From a checkpoint of a small mixture-of-experts model trained on Wikipedia: 1 pick a token, 8886 steps.
Below are experts of layer 5 (counted from 0) of a mixture-of-experts language model. Rows are named gate (a neuron's input weights, with its number), up (a neuron's input weights, with its number) and show model dimensions 0-255. Each number is 200 + 20 x the weight over its row's rms, rounded and kept within 0 to 999.
Before each expert's rows: a language model's description of what the expert responds to. This comes from a sample of Wikipedia text that the model never trained on.

# expert 9
Description: Auxiliary and linking verbs
gate1,206,205,198,228,172,213,192,204,206,208,188,200,170,198,208,166,183,203,197,215,216,183,175,224,205,218,209,224,172,176,204,194,192,180,234,180,211,194,202,219,162,175,215,250,194,181,213,199,207,174,219,184,193,206,206,208,193,200,173,175,168,154,188,207,231,182,216,212,201,180,225,204,251,204,226,201,181,217,209,174,190,186,206,186,229,160,199,224,221,231,239,217,212,206,162,170,232,193,181,203,231,204,227,207,196,176,170,220,165,192,196,181,183,224,258,236,206,197,203,143,223,194,177,207,227,202,213,207,183,227,169,214,171,199,193,199,178,189,195,195,195,189,204,212,182,205,228,189,164,173,190,214,210,206,233,214,208,209,229,221,173,194,227,194,215,193,188,179,179,197,179,180,202,202,214,204,208,195,188,194,230,223,179,215,221,198,202,202,211,186,173,190,204,193,197,211,220,196,204,220,223,212,185,206,181,191,198,202,198,231,215,229,250,199,209,195,218,174,201,170,224,208,198,216,184,200,196,225,174,222,226,213,152,222,201,222,206,195,183,187,196,222,204,220,186,125,199,214,208,180,175,192,198,217,168,179
up1,181,168,240,243,181,189,197,225,220,221,191,209,186,180,195,199,189,201,190,237,212,220,199,188,206,209,173,202,177,202,205,190,175,190,206,216,153,212,239,212,218,191,191,208,186,158,190,183,198,199,214,186,218,185,214,163,205,229,201,203,204,239,190,176,210,223,202,170,169,209,215,188,200,181,230,225,198,227,185,218,207,200,225,207,212,191,222,212,197,195,164,184,181,213,262,211,228,195,212,214,209,230,235,195,191,201,204,178,197,216,181,200,180,206,173,207,198,216,209,227,192,182,168,189,210,181,209,173,181,230,231,189,207,190,225,215,196,193,170,185,199,237,199,185,255,196,181,204,202,225,215,181,199,176,215,225,221,222,204,181,224,163,177,219,194,203,227,216,193,219,175,215,196,181,183,221,214,186,208,228,193,229,169,192,179,190,177,211,234,171,237,171,223,216,211,185,197,237,187,222,211,219,226,175,213,200,201,203,215,175,184,218,177,181,220,192,208,192,246,166,212,225,178,189,208,220,248,194,210,204,186,202,182,205,176,177,193,225,224,189,210,193,223,201,185,247,233,182,216,179,171,197,215,224,189,206

# expert 1
Description: Table cell spaces
gate1,202,183,191,226,210,221,181,212,190,181,197,235,189,213,186,195,200,207,197,189,235,222,175,166,225,189,201,184,210,209,190,187,207,175,201,199,232,223,216,203,218,188,194,206,198,201,184,155,169,233,177,191,193,198,223,195,179,192,175,197,182,183,164,184,196,182,175,167,219,176,225,203,234,206,187,216,197,214,223,216,170,216,232,194,197,191,201,207,223,173,202,213,203,207,160,202,177,187,214,180,238,203,217,218,173,186,202,201,204,207,193,186,223,204,169,175,209,195,220,202,189,215,211,170,153,194,191,220,184,174,163,207,237,192,179,210,232,214,183,222,211,181,225,177,188,220,222,173,196,253,206,228,217,201,207,225,171,216,208,206,200,218,168,209,173,210,189,210,204,169,207,206,176,171,217,186,206,255,202,175,166,195,178,178,209,194,211,183,210,208,222,221,198,210,199,203,193,153,211,186,226,176,183,196,208,204,176,232,180,181,204,195,184,214,228,206,245,206,172,205,180,200,256,218,188,191,233,208,186,248,221,191,238,215,201,216,199,217,169,228,212,223,182,190,219,183,201,199,213,212,252,183,221,197,237,191
up1,216,206,193,194,218,171,187,197,253,171,166,197,195,229,212,168,237,224,202,199,209,210,208,177,216,164,198,208,206,199,210,195,251,210,181,226,228,159,165,220,190,155,187,220,186,236,186,261,180,192,202,209,197,256,162,239,189,197,211,200,191,228,193,191,230,199,199,179,210,180,206,199,168,219,185,179,236,196,176,216,177,231,166,206,205,207,165,202,179,192,207,191,205,206,228,181,191,170,174,222,193,180,194,189,233,171,212,197,215,208,204,180,180,228,210,209,187,216,213,198,172,203,188,176,231,187,201,169,211,200,193,197,201,231,194,208,206,207,202,216,214,222,194,226,206,186,196,216,239,227,190,173,189,213,193,200,225,203,188,204,197,241,211,170,191,201,197,225,214,179,161,182,207,205,212,213,211,214,191,178,211,179,206,225,196,186,216,166,210,224,216,203,194,193,212,196,198,199,201,197,193,178,180,198,204,181,191,218,188,209,220,175,229,188,232,197,229,173,195,227,220,190,241,200,153,191,188,214,198,206,201,187,202,178,202,164,189,196,176,198,233,209,202,252,175,220,212,223,170,207,191,197,166,229,208,201

# expert 13
Description: Digits and name pieces
gate1,226,164,186,212,189,217,221,226,166,201,192,180,239,191,193,186,213,232,191,202,189,161,228,194,184,235,199,225,194,197,196,210,214,195,202,195,209,218,208,211,216,194,201,175,204,180,217,189,223,190,195,218,190,219,225,202,191,206,177,236,214,212,194,145,181,175,229,218,227,218,170,195,203,194,230,192,200,216,169,164,204,221,200,178,208,195,198,209,225,174,207,205,216,216,178,181,189,195,182,233,218,198,183,187,184,202,228,189,202,192,217,188,236,193,196,199,202,185,193,181,209,218,200,206,157,202,243,225,199,202,218,210,183,199,231,189,207,206,245,208,197,213,184,186,211,216,224,202,204,169,205,240,149,190,215,203,200,196,213,199,172,183,221,159,221,166,237,242,195,225,173,206,217,175,217,208,167,227,203,231,189,186,157,191,198,190,193,195,203,224,208,206,223,224,218,212,202,159,211,214,169,247,204,198,221,167,209,207,212,186,167,203,211,204,200,217,197,209,200,187,189,168,186,209,164,212,161,237,196,177,205,209,182,224,184,214,204,207,244,202,192,186,191,164,205,213,201,252,233,221,178,239,212,186,188,196
up1,197,203,173,199,237,186,191,188,207,193,211,166,180,192,197,184,204,223,217,183,179,205,210,180,221,244,181,234,221,186,203,190,190,193,212,183,189,176,195,208,182,218,189,230,188,178,191,183,200,178,169,251,184,243,199,157,209,203,204,216,202,200,222,198,203,194,205,189,214,227,206,149,200,178,175,220,183,203,219,221,223,198,182,192,188,206,193,201,162,198,185,197,231,214,188,223,203,179,189,225,183,211,228,226,172,180,206,188,213,226,211,194,177,214,217,181,240,210,207,158,154,230,177,216,169,215,197,187,203,212,191,198,162,190,170,212,203,209,186,203,184,174,182,224,184,210,183,198,227,214,187,215,218,181,228,182,220,222,195,194,172,207,218,172,191,209,196,183,203,178,225,156,175,182,211,202,185,211,207,231,205,213,179,207,163,207,186,205,210,178,173,217,231,203,196,184,181,206,223,206,229,228,213,212,170,226,192,208,183,195,160,227,231,205,202,209,214,229,226,202,223,209,193,172,189,177,202,155,166,208,207,193,207,213,178,215,195,143,223,211,167,219,154,197,241,199,212,228,202,212,212,187,200,197,227,237

# expert 8
Description: Table row ends, newlines
gate2,205,179,187,200,180,216,203,195,229,185,240,199,212,217,188,169,214,225,216,210,174,188,244,154,210,202,208,194,246,221,206,182,197,187,211,195,213,176,211,190,206,220,190,188,183,202,199,190,198,199,222,220,183,203,205,173,223,161,171,185,204,174,226,197,189,211,188,205,196,205,212,210,199,192,211,195,221,231,214,191,196,232,221,169,178,214,197,214,238,222,191,158,149,220,199,206,186,211,210,221,227,208,172,199,196,203,191,178,194,207,176,173,213,220,197,210,213,163,207,182,218,169,186,170,216,157,185,207,245,151,181,214,182,174,207,207,164,184,205,209,194,218,204,198,192,222,197,232,209,205,187,173,202,169,187,250,221,188,212,189,220,194,225,205,189,247,219,203,228,229,231,228,188,219,202,185,212,204,207,197,194,230,232,235,163,219,182,210,214,207,172,203,170,215,194,180,171,228,193,237,227,236,187,190,219,211,212,206,193,201,186,188,198,210,211,168,188,216,196,213,203,205,206,193,219,225,223,215,190,230,209,189,212,181,225,176,192,212,225,162,198,182,223,169,194,199,193,223,165,208,239,239,208,200,188,228
up2,202,201,188,197,211,208,172,199,194,216,203,214,165,190,200,218,185,201,207,210,178,208,175,208,208,248,178,225,214,214,229,177,224,178,183,187,238,207,194,194,207,225,181,217,203,194,208,220,203,230,211,180,222,161,186,194,184,235,214,175,190,173,204,200,226,176,193,208,217,193,212,163,210,185,187,167,222,222,221,222,221,225,205,169,243,228,199,190,172,206,171,170,219,216,227,186,195,181,202,208,191,200,181,220,187,180,210,226,200,197,197,177,207,182,166,192,182,205,211,232,183,203,185,204,219,222,202,191,161,183,205,200,225,176,211,187,198,193,218,192,186,225,209,229,228,185,210,185,219,180,200,204,200,192,189,227,241,207,244,201,231,177,196,214,200,206,221,191,207,215,222,227,212,220,208,183,223,219,204,180,201,250,241,212,204,173,207,169,199,208,174,187,212,209,200,216,203,245,212,166,212,166,196,163,195,202,186,226,201,182,170,240,149,226,190,223,195,187,180,206,189,182,204,240,180,196,231,185,192,237,231,204,223,208,186,184,161,242,187,194,214,199,199,222,239,181,188,246,212,173,191,209,199,207,173,200

# expert 7
Description: Word-final suffixes
gate8,189,187,215,170,191,236,170,219,218,217,207,215,233,194,175,158,200,204,174,219,214,193,190,198,214,188,210,173,186,211,185,209,203,197,224,221,210,187,167,173,188,226,177,194,202,201,206,190,199,169,213,212,173,205,219,206,179,207,242,216,181,192,202,210,208,181,155,188,182,191,187,222,191,199,197,185,229,235,189,163,219,174,195,177,198,196,192,213,190,224,204,216,191,213,234,218,243,204,204,192,199,214,194,217,177,229,187,200,223,216,208,212,233,197,248,195,184,206,189,193,183,208,206,187,200,229,188,193,216,191,210,224,227,185,226,198,193,209,212,204,172,184,202,229,216,174,182,185,213,182,205,200,188,169,215,149,178,200,188,254,207,180,185,192,188,182,226,249,199,202,186,224,209,154,251,171,172,226,190,191,176,220,211,224,185,218,208,204,224,162,197,219,214,238,194,227,192,183,200,188,166,220,210,216,159,226,180,159,227,188,220,174,207,190,201,230,215,206,190,185,217,224,199,214,178,185,204,190,218,210,174,210,221,171,247,211,184,222,193,215,196,211,224,200,246,225,182,186,170,198,193,200,223,222,194,194
up8,230,206,218,176,200,168,178,216,224,188,184,199,218,258,174,178,169,183,195,220,222,191,206,210,208,206,161,188,218,170,197,170,232,201,190,255,180,190,195,199,232,196,199,217,217,188,207,198,195,244,169,197,221,222,174,238,186,210,163,171,190,179,189,222,206,171,208,169,190,149,195,173,175,227,189,195,203,196,199,238,221,170,213,226,221,207,188,230,182,190,154,233,206,213,199,189,212,188,215,181,228,203,192,229,211,200,162,173,184,179,156,192,212,196,209,212,203,203,191,226,181,208,173,189,169,199,184,192,215,204,204,216,215,202,203,222,195,216,222,180,229,180,212,194,215,210,209,221,216,154,192,192,193,172,193,151,197,200,228,207,180,184,210,196,182,187,183,212,209,210,214,224,187,216,203,203,207,214,165,211,177,204,201,197,203,203,196,233,211,157,205,196,219,216,200,187,228,232,198,190,178,189,190,201,219,218,178,187,218,231,200,193,209,211,220,222,197,180,171,219,202,246,184,227,180,224,202,225,213,176,172,175,185,215,219,209,172,216,193,213,196,202,181,205,203,185,192,164,177,200,199,191,178,149,199,187

# expert 2
Description: Infobox and list fields
gate1,215,198,214,175,196,222,183,207,198,220,193,259,208,198,211,182,213,174,190,203,220,169,232,144,248,210,217,215,206,237,240,185,153,193,232,218,200,198,194,204,228,202,196,215,230,202,165,208,188,169,211,203,159,199,191,221,200,232,189,187,220,241,182,229,209,165,187,178,176,196,185,195,171,211,229,221,189,199,195,223,184,202,185,224,193,209,197,226,204,215,225,197,170,186,193,167,163,195,188,225,209,213,179,202,210,163,183,208,207,192,233,200,229,209,208,204,204,220,204,210,227,217,203,190,244,192,172,188,198,263,204,203,223,164,186,184,221,200,213,189,197,199,215,203,236,211,212,170,208,208,161,229,204,174,179,200,212,170,214,176,192,183,160,198,203,178,179,175,217,200,189,185,184,173,210,198,205,195,248,195,205,185,185,202,196,180,225,222,194,186,184,188,217,162,180,176,199,210,218,193,214,209,198,205,217,205,209,194,195,168,189,235,216,200,205,199,201,209,181,202,196,216,197,233,205,204,177,209,198,186,216,203,211,180,192,230,213,193,182,223,203,174,175,201,199,212,192,231,164,228,221,190,258,207,223,197
up1,234,182,218,213,215,197,200,201,186,199,170,195,192,216,205,207,213,212,198,190,209,210,188,197,184,205,209,213,176,201,207,205,185,229,177,197,195,191,197,173,211,172,165,224,224,197,224,209,236,169,214,184,223,188,225,227,171,211,189,209,177,214,223,205,211,232,184,181,219,170,198,205,189,191,211,188,198,219,198,195,200,209,209,238,209,239,185,234,198,194,198,180,220,238,160,182,213,218,200,208,170,196,211,232,197,202,213,193,253,182,196,200,168,178,180,207,183,169,219,203,189,193,203,202,205,215,221,194,211,193,180,183,198,175,219,218,180,214,199,182,183,206,218,194,244,174,207,219,200,164,198,218,175,200,166,210,216,216,193,247,189,211,210,230,203,221,213,182,209,172,206,185,241,202,216,209,198,207,212,204,213,234,197,200,170,211,210,177,245,242,214,210,191,213,187,199,217,155,198,241,230,224,258,180,196,198,175,221,195,287,198,194,204,248,183,227,216,202,190,206,205,177,207,191,187,183,246,187,203,214,218,193,207,203,222,204,178,199,161,209,189,190,184,218,219,189,232,185,199,220,166,205,173,204,180,191

# expert 3
Description: Sports competition vocabulary
gate0,219,210,162,185,224,179,213,222,208,206,152,226,192,210,192,180,229,172,209,185,206,185,174,176,186,226,194,228,207,206,210,177,217,202,195,206,181,207,178,184,192,242,184,209,219,220,177,198,192,220,218,202,225,218,186,207,201,237,183,191,191,191,157,229,215,233,187,212,208,207,230,194,196,189,178,203,204,177,208,214,188,189,179,226,167,238,202,223,211,222,197,221,189,218,184,173,198,170,206,222,216,191,189,240,220,179,200,208,218,203,172,205,223,210,200,185,219,180,219,221,194,212,176,187,177,188,200,168,194,184,197,210,185,224,222,205,166,227,215,209,189,233,225,195,197,234,175,218,193,185,218,194,210,202,177,189,190,233,212,226,215,224,179,190,219,170,200,197,155,202,232,213,197,261,193,240,171,209,223,194,220,202,231,180,177,209,212,204,208,182,215,204,199,219,210,225,194,211,193,189,242,214,205,196,184,218,261,168,222,179,188,206,189,207,253,195,213,200,173,205,223,208,211,176,215,214,250,218,232,194,207,187,188,197,207,219,188,215,157,216,235,193,176,180,190,205,199,209,208,207,218,211,181,219,235,235
up0,232,221,198,205,222,183,205,249,225,193,199,212,196,215,230,218,167,197,228,235,209,208,191,193,195,183,230,195,197,205,229,207,197,205,179,165,192,188,181,220,182,183,235,196,189,217,217,201,193,200,274,191,177,216,194,182,226,241,177,188,182,194,181,242,212,200,192,201,196,199,218,196,222,199,202,186,193,218,197,202,219,202,176,187,177,173,206,183,187,206,180,190,191,225,225,187,235,195,198,213,214,185,220,194,212,213,202,180,240,208,211,190,208,223,239,190,195,182,131,185,182,205,209,203,220,179,207,211,252,221,203,211,177,172,218,187,175,221,223,191,183,187,202,154,225,225,216,166,209,226,195,187,181,180,196,197,183,224,164,239,194,196,198,207,180,185,205,196,216,200,192,227,197,224,183,221,168,207,162,200,205,231,211,191,173,198,186,225,201,190,207,205,192,204,222,179,248,198,236,199,193,158,195,216,209,182,222,209,225,182,197,220,200,228,161,240,214,216,199,188,214,183,185,179,216,202,242,174,162,180,202,200,214,200,228,216,215,226,208,198,179,196,188,183,217,183,184,204,195,193,196,176,192,237,221,192

# expert 14
Description: Word-initial consonant pieces
gate8,202,172,177,232,189,189,172,180,181,187,210,212,191,151,230,212,182,197,204,218,193,220,195,233,178,192,213,198,207,196,182,211,175,206,186,177,203,208,240,216,228,240,182,190,185,189,219,175,195,179,194,201,192,192,225,199,210,197,183,210,167,205,163,197,157,139,187,184,180,176,215,183,230,215,204,199,233,199,188,224,185,215,236,211,195,180,185,216,223,235,211,229,185,205,155,183,218,191,209,190,226,225,211,186,174,241,204,228,206,230,183,192,205,199,223,176,200,168,192,225,191,185,152,197,206,207,223,185,189,161,223,167,203,166,210,201,195,184,220,218,244,191,206,216,176,185,196,224,178,236,205,215,227,213,189,224,189,208,194,223,205,198,175,196,184,217,196,183,200,218,188,206,209,205,216,188,211,168,256,216,209,194,212,193,207,166,207,195,185,245,231,185,230,212,186,160,184,178,203,178,165,225,224,201,178,189,212,195,207,210,188,197,218,243,202,186,180,186,208,206,217,193,206,188,204,193,172,203,226,188,194,193,196,217,196,205,191,177,221,223,230,210,215,198,184,174,163,205,222,199,200,189,200,158,224,229
up8,187,221,229,210,200,191,163,199,168,184,176,218,204,233,193,205,225,175,205,206,197,207,213,211,180,231,176,217,195,205,230,202,197,175,179,165,196,220,207,216,197,198,190,179,189,166,218,259,215,179,190,193,198,213,176,175,177,223,183,221,211,192,216,214,185,193,204,201,204,215,174,201,191,145,199,215,215,206,192,161,185,155,207,207,171,215,222,207,221,201,243,260,189,194,211,200,174,198,207,201,209,207,229,206,228,216,203,210,194,188,175,179,205,195,240,214,191,223,179,211,170,192,204,222,188,202,214,190,194,212,218,214,202,204,173,195,164,166,233,185,200,177,209,203,203,215,182,155,180,156,194,227,181,219,193,192,213,217,203,202,222,226,202,194,185,188,168,172,219,245,228,173,220,196,197,217,194,166,203,185,156,229,154,178,226,206,191,191,209,197,175,234,185,211,198,204,178,218,216,220,231,200,211,208,204,200,191,184,177,223,195,201,221,156,213,199,215,181,183,200,191,172,197,205,219,200,177,229,202,244,201,169,185,188,188,204,182,173,215,216,189,191,227,159,198,210,234,231,194,207,171,191,190,198,215,189

# expert 15
Description: Possessives and name fragments
gate8,162,212,191,189,185,243,196,205,193,223,216,208,203,208,178,247,191,175,211,191,173,226,206,196,182,211,194,185,229,184,194,164,185,184,199,198,161,202,189,226,201,204,203,196,209,229,223,196,204,184,195,212,202,193,211,193,236,207,214,209,192,179,174,184,219,184,199,230,174,201,190,223,193,201,194,165,218,165,180,203,170,213,181,182,208,240,229,174,187,257,203,207,177,206,192,190,222,230,196,196,227,212,193,220,227,170,232,211,197,225,239,214,227,201,199,215,208,192,188,145,180,159,149,193,201,223,185,221,204,248,187,227,204,170,200,214,212,198,219,219,173,203,202,208,162,208,190,175,212,196,208,243,211,221,213,208,196,176,194,233,173,217,207,212,183,214,219,203,218,153,220,227,210,243,187,213,226,204,225,214,199,239,172,182,223,200,204,192,214,188,181,234,215,208,200,182,204,216,242,190,203,237,211,209,207,211,214,171,201,220,204,199,183,192,202,191,217,233,168,159,188,208,220,198,209,216,190,185,206,207,214,200,197,204,202,207,170,199,200,203,210,205,205,177,223,175,207,145,197,164,200,189,204,165,217,196
up8,193,192,171,177,206,229,157,203,198,214,177,173,242,205,221,189,195,197,243,194,188,187,234,201,208,220,171,178,187,210,206,179,214,188,213,190,190,176,213,153,187,195,185,202,190,175,212,191,158,193,170,204,213,225,185,188,196,190,215,161,205,210,200,181,210,185,209,207,213,221,180,204,212,192,224,203,202,217,198,195,214,178,165,197,194,174,196,187,195,178,204,210,205,225,249,192,213,217,194,204,187,215,246,196,206,211,210,193,219,210,184,163,175,203,193,232,242,219,215,180,152,211,198,166,192,178,225,188,197,189,205,196,211,170,207,240,195,221,184,173,197,199,219,182,186,163,186,239,190,191,168,198,210,210,190,186,173,173,210,209,180,225,223,208,209,190,192,205,197,190,194,192,194,225,237,189,211,181,177,222,215,187,180,201,190,213,190,205,195,228,216,209,191,222,201,185,209,183,176,202,196,191,199,160,222,183,185,229,210,237,211,206,207,179,239,212,219,186,178,197,239,204,210,211,156,176,204,208,191,187,176,210,261,207,243,173,217,183,201,222,258,198,165,162,232,196,189,209,220,188,218,167,197,176,176,174